From a checkpoint of a small mixture-of-experts model trained on Wikipedia: 64 experts in each of 5 layers, a shared expert of 256 neurons.
Below are experts of layer 5 (counted from 0) of a mixture-of-experts language model. Rows are named gate (a neuron's input weights, with its number), up (a neuron's input weights, with its number), down (a neuron's output weights, with its number) and show model dimensions 0-127. Each number is 128 + 24 x the weight over its row's rms, rounded and kept within 0 to 255.
Before each expert's rows: "mostly gets" lists some tokens that are sent to it at least half of the time; "comes before" lists some tokens at least twice as common just after its tokens as in all text. This comes from a sample of Wikipedia text that the model never trained on. Tokens count by the router's weight.

# expert 21
mostly gets: " from", ";", " between", " ;", " From", " until"
comes before: " the", "\n", "  ", " 0", " 1", " 2"
gate0 [147 163 171 143 112 130 137  78 103 133 138 170 153 102 112 128 169 132 152 119 150 126 170 100  72 147 120 102 113 148 156 159 135 133 143 127 117 128 138 168  93 117 153 167 136 172 128  95  82 126 108 134 142 130 128 141 107 160 156 137 114 122  68 107 143 130 100 112 151 124 121 140 134  92 112 120 122 149 123  90 126 101 114 129  88 115 186 120 168 105 132 103  99 133 112 128 130 176 111 154 140 123 129 139 113 102 104  94 150 152 113 130  83 100 156 126 104 154 115 143 103 127 154 114  99 102 137 143]
up0 [132 126 131 165 133 155 100  97  94 139 149 166 119 132 108 131 157 130 166 114 127 108 163 127 114 120 129  93 100 164 161 145  98 136 146 110 104  93 115 123 131 131 131 165 119 129 149 108 124 165  73 138 145 135 126 126 101 178 148 125 157 138 101 108 130 153  90 128 137 120 138 113 131 103 120  76  86 102 126  93 110  96  84 155 126 149 170  95 140 162 164  98  95 171  88 147 136 163 125 150 117 144 155 139 109 113  87 113 142 172 128 128  93  96 146 146 106 117 132 143  90 157 143 133 116  61 117 145]
down0 [104 138 141 137 104 111 155 133 162 167 122 114 101 170 104 155  69  75 136 115 111 150  83 111 109 122 145 173 144 125 114 170  89 117 148 137 159 139 148 143 164 102 155 117 142 171 129 101 120 134 121 138 145  69 164  98  93 117 114 130 112 116  94 101  81 150 144 104 150 125 134 171 167 168 120 142 127 126  96 155 114 106 136 172 125 127 181 123 108 118 141 150 132 154  85 121 104 113 139 151 120 127  89 132 131 126 141 151 150 129 106 127 170 177 152 140 142 153 112 133 158 138 134 144 168 111  98  57]

# expert 23
mostly gets: "\n", " a", " A", " an", "A", " An"
comes before: "|", "-", "The", "In", " new", "On"
gate0 [110  99 105 134 173 158 162 165 162 111 148 173 127 113 125 135 126 140 102 141 151 110 131 140 119 160 124 116 107 111  86 104 167 160 154 171  40 111 117 141  72 158 128 118  91 144 119  86  94 125 101 152 132 152 181 152 158 117 107 127 131 114 162 110 142  70 129 123 139 132 147 130 175 157 123  90 132 125  92 160 110  84 112 132 115 128 143 112  95 128 124  59 161 101 150 146 142 106 146 133 156 122 142 124 106 174  94 157 170  61 134 120 138 119 139 130 134 141  98  95 129 144  98 123 124 121  66 116]
up0 [136 121 141 117  81 137  80  77  75 118 133  71 121 147 107  96 117 151 160 134 109 122  91 128 118 129  99 106 146 129 161 159 125 156 126 113 162 131 146 128 139 109 151 132 149 153 139 135 133 148 149 136 139 135  93 108 126 145 129 144 120 126 129 109 100 174 121 121 131 122 129 126  75 144 166 156 127 128 176 121 134 153 139 104 116 147 126 126 151 151 129 168 147 181 115  89 121 165  96 140 108 117 120 112 162 118 158 112 122 192 161 141 129 129 164 162  95 137 101 159 111 103 159 108 151 107 169 146]
down0 [124  92  97 121 136 150  52 139 131  97 109  77 112 134 182 103 161 140 150 140 158 144 137 127 122 144 154 114 135 121 120 119  75 152 147 152 201  98 136 115 149 135 155 100 117 149 153 153 141 111 151 129  96 133 113 137  97 179 135  86 114 115 126 152 146  94 130 103 168 141 121 108  65  91 161 119 111  76 148 129 129 159 145  95 123  97 115 101 156 150 150 156 131 121 165  92 163  99 165 125 126 110 135 123 112 164 151 175 108 158 118 103 122 140 144 120 119 129 140 147 118 135 141 137 123 134 118 142]

# expert 41
mostly gets: "raph", "ration", "ript", "rative", "otion", "prise"
comes before: "=", "s", "ed", "on", " of", "y"
gate1 [130 159 140 114 161 120 146  96  76 136 160 102 108 138 147 152 127 131 122 126 137 133 121 167 117 112 127  77 123 151 148 104 150 192  96 131 134 156 172  94 128  92 139 133 127 177 140  85 125 134 113 178 152 117 116 167 167 128 143 148 110 122 136 134 129 144 137  85 113  91 102  71 134 136 149 120 124 164 146 126 118 167 135 135 144 103 134 127 101 129 140 153  94 123 127 136 141 157 117 101 136 161  78 147 110 144 114 122 131 118 182 119  88 112 130 111 110 139 150 117 102 113 117 155 117 141 114 140]
up1 [179 146 134 104 120 115 126 154 137 147 154 120 159 174 140 116  93 154 140 155 143 143  87  94 123 103  92 140 141 159 110  71 156  67 110 138  88 147 123  97 126  78 146 150 131 178 115 117 147 133 130 121 101 147 159 127 119 157 148 152 150 109 164 150  98  98 111 129 173  89 121 107 148 172 151 155 136 138 141 140 141 153 116 136  81 100 118 144 140  97 120 125 132 154 152 166 133 130 143  94 123 124 124 158 150 188 133 145 128 149  94 138 131 131 119 136 132 119 147 123 168 119 130 121 143 155 108 152]
down1 [ 97 150  99  83 125 155  80 139 134 154 161  71 131 102 154 108 120 128 106 156 155 136 155 153  48 138 126 101 145 121 172 117 104 132 121 149 108 179 167 111 142 100 120 155 125 122 167 140  98 141 127 114 126 154 126 113 155 151  88 172 126  98 147 157 116 125 113 122 123 177 111 107 102 156 138  88 124 124 145 135 143 158 127 115 111 137 124  92 120 144  87 122 153 148 128 100  95 135 147 115 138 131 123 144 134 132 125 113 128 145 145 116  93 107 144 109 116 118 119 130 132 139 126  67 121 150 173 140]

# expert 54
mostly gets: " 2009", " 18", " 2000", " 2014", " 17", " 19"
comes before: " |", ",", "–", ")", ".", "%"
gate1 [166 123 153 114 156 133 149 132 133 148 134 103  99 122 122 121 114  86 129  68 149 175 115  90 149  87 133 105 124 166 110 115 114 128 124 173 109 176  97 111 109 119 139 134 110 145 121 101 129 158 108 124 117 143 122 163 135 114 146 133 126 142 149 146 115 123 122 101 141  97 128 101 137 146 125 140  71 106 135 156 147 148 111 104 147 160 101 152 134 156 108 136  96 149 168 115 134  90 118 129 159 112 107 105 123 134  89  96 143  90 164 114 100 132 118 112  73 108 116 137 143 142 102 147 110 135 172 123]
up1 [105 114  95 128 171 126 150 135 105 194 155 128 119 123 137 118 124 151 112  97 105 133 135 161 150 181 141 169 163 146 153 113 118 135 132 161 100 121 108 127 156 154 135 126 132  93 139 123 132 156  89  63 139 127 146 152 147 145 116 109 137 173  93 105 133 159 103 125  99 152 113 147 106 148 143 119 176 138  96  94 138 145 138 129  94 132 180 146 111 110 138  99 114 108 157 149 138 132 125 135 113 123 127 166 123 108 127 123 126 131 126 165 164 137 138 145 123 113 100  97 124 129 165 102 152 128 128  94]
down1 [ 72  92 110 131 161 119  97 134 161 132 112 105 132  96 113 120 127 126 147 113 164 105 135 146 132 123 133 122 141 121 108 143 144 141  78 140 110 151 109 175 126 131 102 127 120 123 131 131 185 116 159 121 101 106  98 134 109 115 160  94 134 137  96 159 146 152 143 123 146 110 110 127 109 111 129 140 130 159 158 136 150 130 153 139 155 133 135 152 145 118 133 105 113 130 105 104 109  64 147 140 129 137 130 144 172 109 111 128 119 132 143  99 105 129 158  78 132 122 134 143 136 142 150 123 122 139 136 108]

# expert 59
mostly gets: "″", " km", " ft", " MPC", "′", " UTC"
comes before: ":", ")", "\n", "°", " (", "″"
gate0 [137 150 121 117 116 130  91  95 147 104 127 156  67 151 134 109 118 106 100 144 103 128 113 144 182 146 135 123 148  98 136 132 139 137 122 183  97 168 134 123  99 139 102 156 105 106 134  97 157  90 125  93 122 134 126 124 114  99 165 157 130 138 146 132  98 106 121 108  78 117 142 133 106 160 127  80 138 132  93 132 149 144 139 139 124 170 147 113 112 115 124 137 163 116 152 143 112 123  83 120 126 119 146 122 121 116 156 110 147 158 158 147 123 184 125 115  91 137 135 141 124 145 117 158 119 135 146 143]
up0 [140 147  95 151 159 160 143 129 141 143 143 142 164 128 130 128 188 185 110 102 157  78 119  90 123 130 146 134 153 119  97 137 124 119 114 135 115 113  99 124 123 160 140 158 126 148 144 125 160 121 130 100 120 187 130 118 138 109 112 105 148 164 117 130 125 120  81 110 136 162 164 159 130 137  97 105 125 155 142 146 134 100 183 124 124 144 102 153  87 146 108 129 158 157 134 104 129 154 100 121  97 146 146 144 139 123 130 174 134 114  98 188  96 147  85  96 137 139 143 113 122 112 114 208 137 100 147 146]
down0 [136 117 179 119 114 164 131 127 144 143 160 130 114  97 128 147 174 148  88 115 140  98 131 151 142 116 158  75 153 169 137 174 107 148 150 137 109 142 122 128 148 118 140 141 123 104  98  98 103 151 118 187 145 104 127 164 104 159 186 116 139  80 137 118 108 107 137  93 137 132 117  99 132 121 119 132 130 112 137 132 132 138 138 125 162 120 142  80 113 115 150 136  94 132 106 157 148 100 100  98 128 155 128 114 143 130 139 182 120 129 123 103 120 163 113 128 106 113 126 189  99 135 142 168 131  86 169  97]

# expert 58
mostly gets: " |", ";", " Memorial"
comes before: "\n", "  ", " 0", " 1", " 2", " 3"
gate0 [170 127  88 108 128 140 119 100 151 164 122 141 160 125 127 101 150 121 116 177 127 115 168 146 172 135 172 132 117 115 168 112 163 105 150 142 127 150 132 150 163 204 134 136 170  87 117 121 124 148 109  99 127 114 131 160 150 115 116 131 138 113 132 135 153 145 150 111 167 122  87 112 111 139 138 165 148 120 141  77 108 110 130 121 148 117 111 177 143 166 119 107  87 147 105  99 136 112 140 102 138 150 125 150 120 167 174 161 145 135 144 110 101  90 159 124 125  83 140  91 146 183 143 146 117  83 144 130]
up0 [128 103 139 165  84 147  99 167 112 129 122 137 122 120 159 114 120 113 143 120  81 132 138 111 119 108 169 121 113 151 127 137 123  91 162 128 139  89 119 126 144 147 131 163 167 131 158 145 121  73 102  96 142 140 157 140 106  83 116 103  74  93 117 117 153 131 144 104 113 123 115 125 133 105 150 110 130 141 118 119 136 132 105 137 108 122 100 160  92  97  99 118 161 125 145  83  98 112 108 120 149 132 138 161 140  99 110 137 108  92 132 160 115 134 119 164 107 121 133 112 187 121  87 120 161  75 126 103]
down0 [124 109 137 101 114  92 125 126 165 179 134 131 175  90 144 124 150 113 101 162 178 112 138 127  79 139 166 135 147  95 146 148 128  70 165 119 129 124 118 107 125  95 116 129 138 135 111 104 133 112 106 135 167  98 122 119 134  90 125 149 139 160  78 133 112 149 129 168 134 151 107 141 117 118 138 179 132  84 146  94  58 114 115 161 140 126 132 133 121 113 119 100 101 150 137 130 133  81 116  97 123 146 138 138 127 147 103 140 123  98 128 134 120 134 137 127 148 113 129  85 139 166 131 179 103 144 128 137]

# expert 61
mostly gets: "S", "L", "U", " S", " SR", "K"
comes before: " |", ")", "E", "N", "°", "L"
gate1 [138 120 152 170 117 114  63 142 122 129  96 161 135 114 133 136 131 126  82 106 145 123 134 118 162 122 132 157 104  96 139 133 148 121 105 126 106  94 167 143  91 113 136 114 154 159 147 175 129 144 146 116  85 148 157 128  98 119  96 135 122 136 108 156 204 109 116 108 137 129 163  99 122 114 123 127 121 123 142  96 163 141 121 131 149 130  95 154 105 156 167 142 160 166 133 137 112 102 154  75 131 185 124 103 119 138 135 125 137  89  65 128  98 130 119 163 114 152 154 121  95 134 142 149  94 154 139 174]
up1 [130  92 145  82 148 165 133 122 115 128 131  99 109 137 140 112  99 112 135 113 151 140 131 117 142 125  87 114 163 161  91 171  98 179 183 118 154 106  90 113 168 128  74 134 121 106  87 126 141 123 110 141 135  83 146 151 138 100 121 136 152 107 142  79  62 148 164 150 123 172 136 142 109 131 131 114 138 128  95 144 122 105 147  90 163 106 143 133 113 103 102 163  95 114  83 113 139 176 110 177 109 102 140 181 125  97 103 129 106 154 181 138 112 158 118 112 127 128 101 114 119 122 124 129 139 133 112  61]
down1 [176 133 124 142 132 129 117 111 132 113 144 149 118 157 105 161 155 175 127 135 168 134 145 136  90 119 123 149 140 138 117 158  97 129 121  83 114 116 123 113 127 146 114 109 144 102 129 137 136 127 126 151 149 132  92 125 142  98 154 136  89 130 119 122 128  89 142 107 118 140  99 107 146 148 146 148 123 125  92  99 137 160 114 104 126 143 139 116 114 136 156 136 156 145 130 122 140 138 118 152 136 119 136 157 101 130 102  99 163 128 156 127 130 102  89 133 162 144 149 136  84 111 102 132 146 120 139 121]

# expert 0
mostly gets: ":", "\n", " details", " :", " wh", " Length"
comes before: "-", "|", "=", "00", " UTC", " Animalia"
gate0 [143 151 149  90 166 148 133 171 148  89 180 123 136 141 101 117 116 149 156 165 196 152  82 108 136 193 109  55 142 124 157 116 119 148 115  95 120 102 100 165 132 151 161 134 124 139 151 162 126  78 134 133 128 124 126 151 101 136  99 140 107 131 120 168 100  99 141 107 172 140  92 132 171 135  69 133 119 148 118 133 124 130 107 112 116  80  89 108 134  96 134 134 112 173 105 101 135 155 136 130  99 119 108 133 109 169 119 140 125 147 109 123 132  82 124 147 124 147 113 122 156  96 108 160 149 157  95 114]
up0 [116 151 123 107 162 155 110 129 143  96  99 130  94 167 119 156 139 158  90 109 156 111 118  99  82 175 109 121 151 157 116  79 144 112 124 124 138 135 125 135 164  99 124 155 160 134 128 131 135 148 157 152 139 126 133 118  93 142 126 112 137 117  93 121  73 115 133 109 128 140  94 108 149  94 121 111 161 129 162 120  95 139 135 142 144  91 114 120 144 139 151 137 176 104 140 109 148 147 108 126 156 134 109 135 114 144 141 139  71 119 148 130 123 123 119 166 121 126 107  95 106 128 123 142  88 118 135 170]
down0 [134 145 131 133 120  92 123 112 145 161  99 150  76 135 178 147 129 145 148 116 158 105  89 117 122 139 168 127 133 133 119 111 102 148  94 126 137 111 148 128 116 168 112 141  98 138 139 166 106 124  98 110  96 131 110 100 117 104 148 131 153 103 157 149 149 112 153  91 122 136 143 128 137 126 143 125 154 166 131 142 129  97 191 107 131 137 120 103 149 100 126 155 112 120 127 106 124 113 126 114 136 118 122 107 113 142 128 116 131 139 115 120 149 131 101 119 107  61  75 139 174 156 158 105 110 135 131 143]

# expert 50
mostly gets: "\n\n", "\n", " (", "\n ", "(", " ["
comes before: "-", "|", "=", "The", "In", "19"
gate0 [128 129 141 118 126 134 115  95 117 150 116 104 127 101  80 129 130 135 134 129 152 111 128 115 111 133 154 127 122 163 158 139 169 144 112 140 107  91 175 112 145 117 160 207 151  97 169 150 108 119 171 130 102 148 136 122 117  92 156 118 101 132 125 110 132 108 132 122  77  91 136  91  95 103  95 135 119  96 132 107 164 135 133 146 134 130 148 127 158 125 128 154 132  78 104 110 120 160 126 108 167  95 119 105 104 138 202 123 123 153 148 104 128 152 138 123 110 101  91 107 164 132 117 103 114  87 131 113]
up0 [149 122 116 143  95 125 170 143 120 116 118 136 176 152 120 141 102 134 107  88 130 157 125 103 152 148 130 117  99  98 132 117 111 142 124 145  98 152 140 134 116  98 151 108 106 158  74 111 105 143 154 140 124 123 111  96 121 146 126 150 149 138 143 162  73 112 130 117 168 117 104 166 154 147 157 135 149 142 110 137 145 135 134 137 122 173 176 157 124 137 137 131 139 162 139 155 109 153 127 137  85 144 164 120 139  84  99 146  95 121 144 155 160 143 141 111 137 136 143 205 119 126  92 140 104 104 104 134]
down0 [113 130  84 150 133 109 157 113 107 157  57 134 155 154  97 116 122 178 167 128 134 104  93 114 118  93 134 159 138 159 124 111 118 110 136 101 169 174 124 177 135 168 137 132 103 155 108 102 103 118 115 101 144 102  98 113  87 105 101 150 141 105 136 153 138 156 106 110 114 149 112 154 116 134 146 116 129 119 147 129 112 130 118 164 145 147 117 129 145 137 115 119 105 138 133 128 144 146 128 127 175 126 117 132 117  97 136  95 112  93 108 105 120 123 138 115 109 131 129 109 127  96 135  95 155  90 110 150]

# expert 48
mostly gets: "\n\n", "/", " (", "\n ", " \"", " /"
comes before: "=", "-", "|", "The", "In", "s"
gate0 [101 128 107  90 150 125 109 145  87 131 206 135 128 134  85 115 122 138 134  97 118 169 154 110  66 155 117 130 139 141 123 113 175 135 130 171 147 134 118 122 119 145 154 128 142 149 150 129 141 102 139 122 150 108 130 148 134 173 143 123 112 145  83 161 157 164  94 152 144 141 164 134 153 101 103 143 187  83 154 115 119 152 123 133 139 139 110 184 105 114 126 119 150 134 160 122 126 135  94 108 133 159 109 131 108 137 143 150 131 103 133 158 145 148 112 104 166 120 134 104 138 174 109 107 141 117 122  96]
up0 [116 141 155 148 112 157 146  98 123 137 104 123 108 139 112 118 104 115 141 136 159 123 101 137 128 128  78 155  72 145 122 130 102 123 138 119 130 173  84 143 140 136  75 136 157 107 142 126  89 163 138 168 100 155 139 125 176 141 121 155 119 128 130 107 176 106 172  85  99 102 121 111 105 151 116 108 164 184 100 133 140 132 152 166  66 143 148 116 128 127  80 137  80 122 118  98 161 145 131 119 160 175  78 106 109 122  95 130 101 149 113  93 100 115 127 127  95 142 161 167 152 166 155 126 139 155 111 164]
down0 [117 112 149 160  99 170 134 120 118 127 110  93 149 115 115 127 176 129 133 122  75 114 103 106 146 101 116 108 121 142 160 118 110 182 136  94 114 147 126 137 141 115 152 136 193  87 135 132 113 125 144 146 140 126 110 143 134 107 151 109  95 124 142 110 138 103 136  86 125 159 126 114 167 117 176 145  84 146 115 121 156 121 110 123 144 146 140 112 112 153 104 136 119 156 143 118 119 172 168 126 156 115 116 143 180 128 144 127  88 119 146 128 160 147 154 132 187 164 136 140 158 130 148  99 154 123 175 117]

# expert 18
mostly gets: ".", ",", " .", " although", "\n\n", " but"
comes before: "\n\n", "=", " The", " He", " In", " It"
gate0 [142 162  83 119 152 165 154 137 123 127 199 142 124 143  85  93 115 149 123 145 132 116 131  95 127 139 175 142 130 120 147 125 151 132  99 145 124 130 127 131 120  96 151 122 143 197 102 160 113 116 169  66 103 141 146 107 183  94 124 124  85  98 141 131 141  95 131 138 116 148 112 129 135 144 114 134  89 119 113 151 111 114 144 127 136 149  86 169 120 148 188  90 142 103 123 117 108 171 103  97 139 115 135 144 152 146 130 119 177 126 124 108 118 142 129 191 110 173 105 124 125 108  92 117  98 154 151 108]
up0 [146 177 127 130 149 116 155  82 126 154 127 159 124  65 156 114  66 106 148 144 156 133  81 150 139 143 147 110 135 135 170 142 140 111 115 120 123 100 128  96 170 102 143 126 183 159 140 128 113 110  91 123 116 118 117 109 135 121 117 114 129 132 136  86  80 133 111 166 132 124 115  65 130 141 109 123 131 122 124 136 114 121 132 124  84 133 105  97  99 132 112 103 114 127 140  89 113 128 116  84 153 123  87 145 123 158 126 156 114 152  98 101 107 116 128 120  98  96 103 143  96  88  95 130 135 118  92  93]
down0 [160 147 153 120 157 112 156 137 149 115 110 140 119 122 113 125 135 115 107 151 102 144 108 143  95 162 144 121 116 126 167 124 137  77 158 160 182 171 143 163 122 147 163 114 191 115 149 114 142 146 116 129 106 119 124 147 131  87 137 121  90 129 159  93 152 140 115 136 123 163 114 147 140 131 149 100 126 142 140 122 135  98  92 112 150 107 124 126  80 162 136 144 117 147 136 112  93 103 117 128 114 107 143 117  82 118 113 130 164 153 115 135 130 145 114 149 133 152 139 109  95  94  95 175 152 126 150 129]

# expert 25
mostly gets: "'", "–", ".", " .", "!", "’"
comes before: "\n\n", "s", " The", " He", " In", " It"
gate0 [134 180 110 115 118 112 181 131 141 159 153 112  94 137 134 119 118 149 115 169 149 160 144 144 122  78 154 126 110 124 127  90 173  90 127 128  99 128 157  99 118 133 145 152 110 120 127 134 103 154 130 105 137 126 129  99 135 155 140 118 129 149 142 112 129 145 110 125 158  92  99 134 110 139 131 144  66  90 107 104 124 171 153 140 112  94 128 130 143 121 158 117 160 108 147 207 103 118 104 144 138 179 128 131  73 158 147 123 114 111 136 129 135 145 110 144 136 116 106 168 127 131  92 109 193 105 111 119]
up0 [141 114 111  94 145 141  84 106 162 132 120 122  83 121 119 131 145 121 104 118  87 133 104 174 149 118 122 144  96 119 151 146 129 158 165 132  80 133 156 131 137 166 159 121 165 113  93  95 109 136 131 187 179 160 118 134 102 158 160 155 126 176 104  83 108 111 169  74  89 128 112 118 110 104 183 126 104 141 121 138 152 130 116 103  98 126 131 132 131 138 139 126 200 116 108 104 125  93 106 101 129 146 149 141 145 103 154 115 154 126 168 136 132  99 114 107 136 138 119 108 155 103 134 134 113 116 154 122]
down0 [151 129 137 116  98  76  95 125  98 192 153 137 140  94 158 121 123 151 161 155 162  70 182 135 172 111 138 128 129  93 118  99 141 115 143 123 144 130 100 158 108 128 107 158 120 122 128 127 117  84 170 111 164 104 136 131 136 117 132 161 156 109 120 103 118 162 110 127 141 120 116 172 112 119 100 126  94  93  90 135 121 146 158 151 105 102 131 131 100 151 140 136 128 105  76 125 124  78 142 144 111 158 151 131 162 129 151 125 129 140 150 173  97 135 129 172 139 181 137 122  95 105  89 162 119 139 122 132]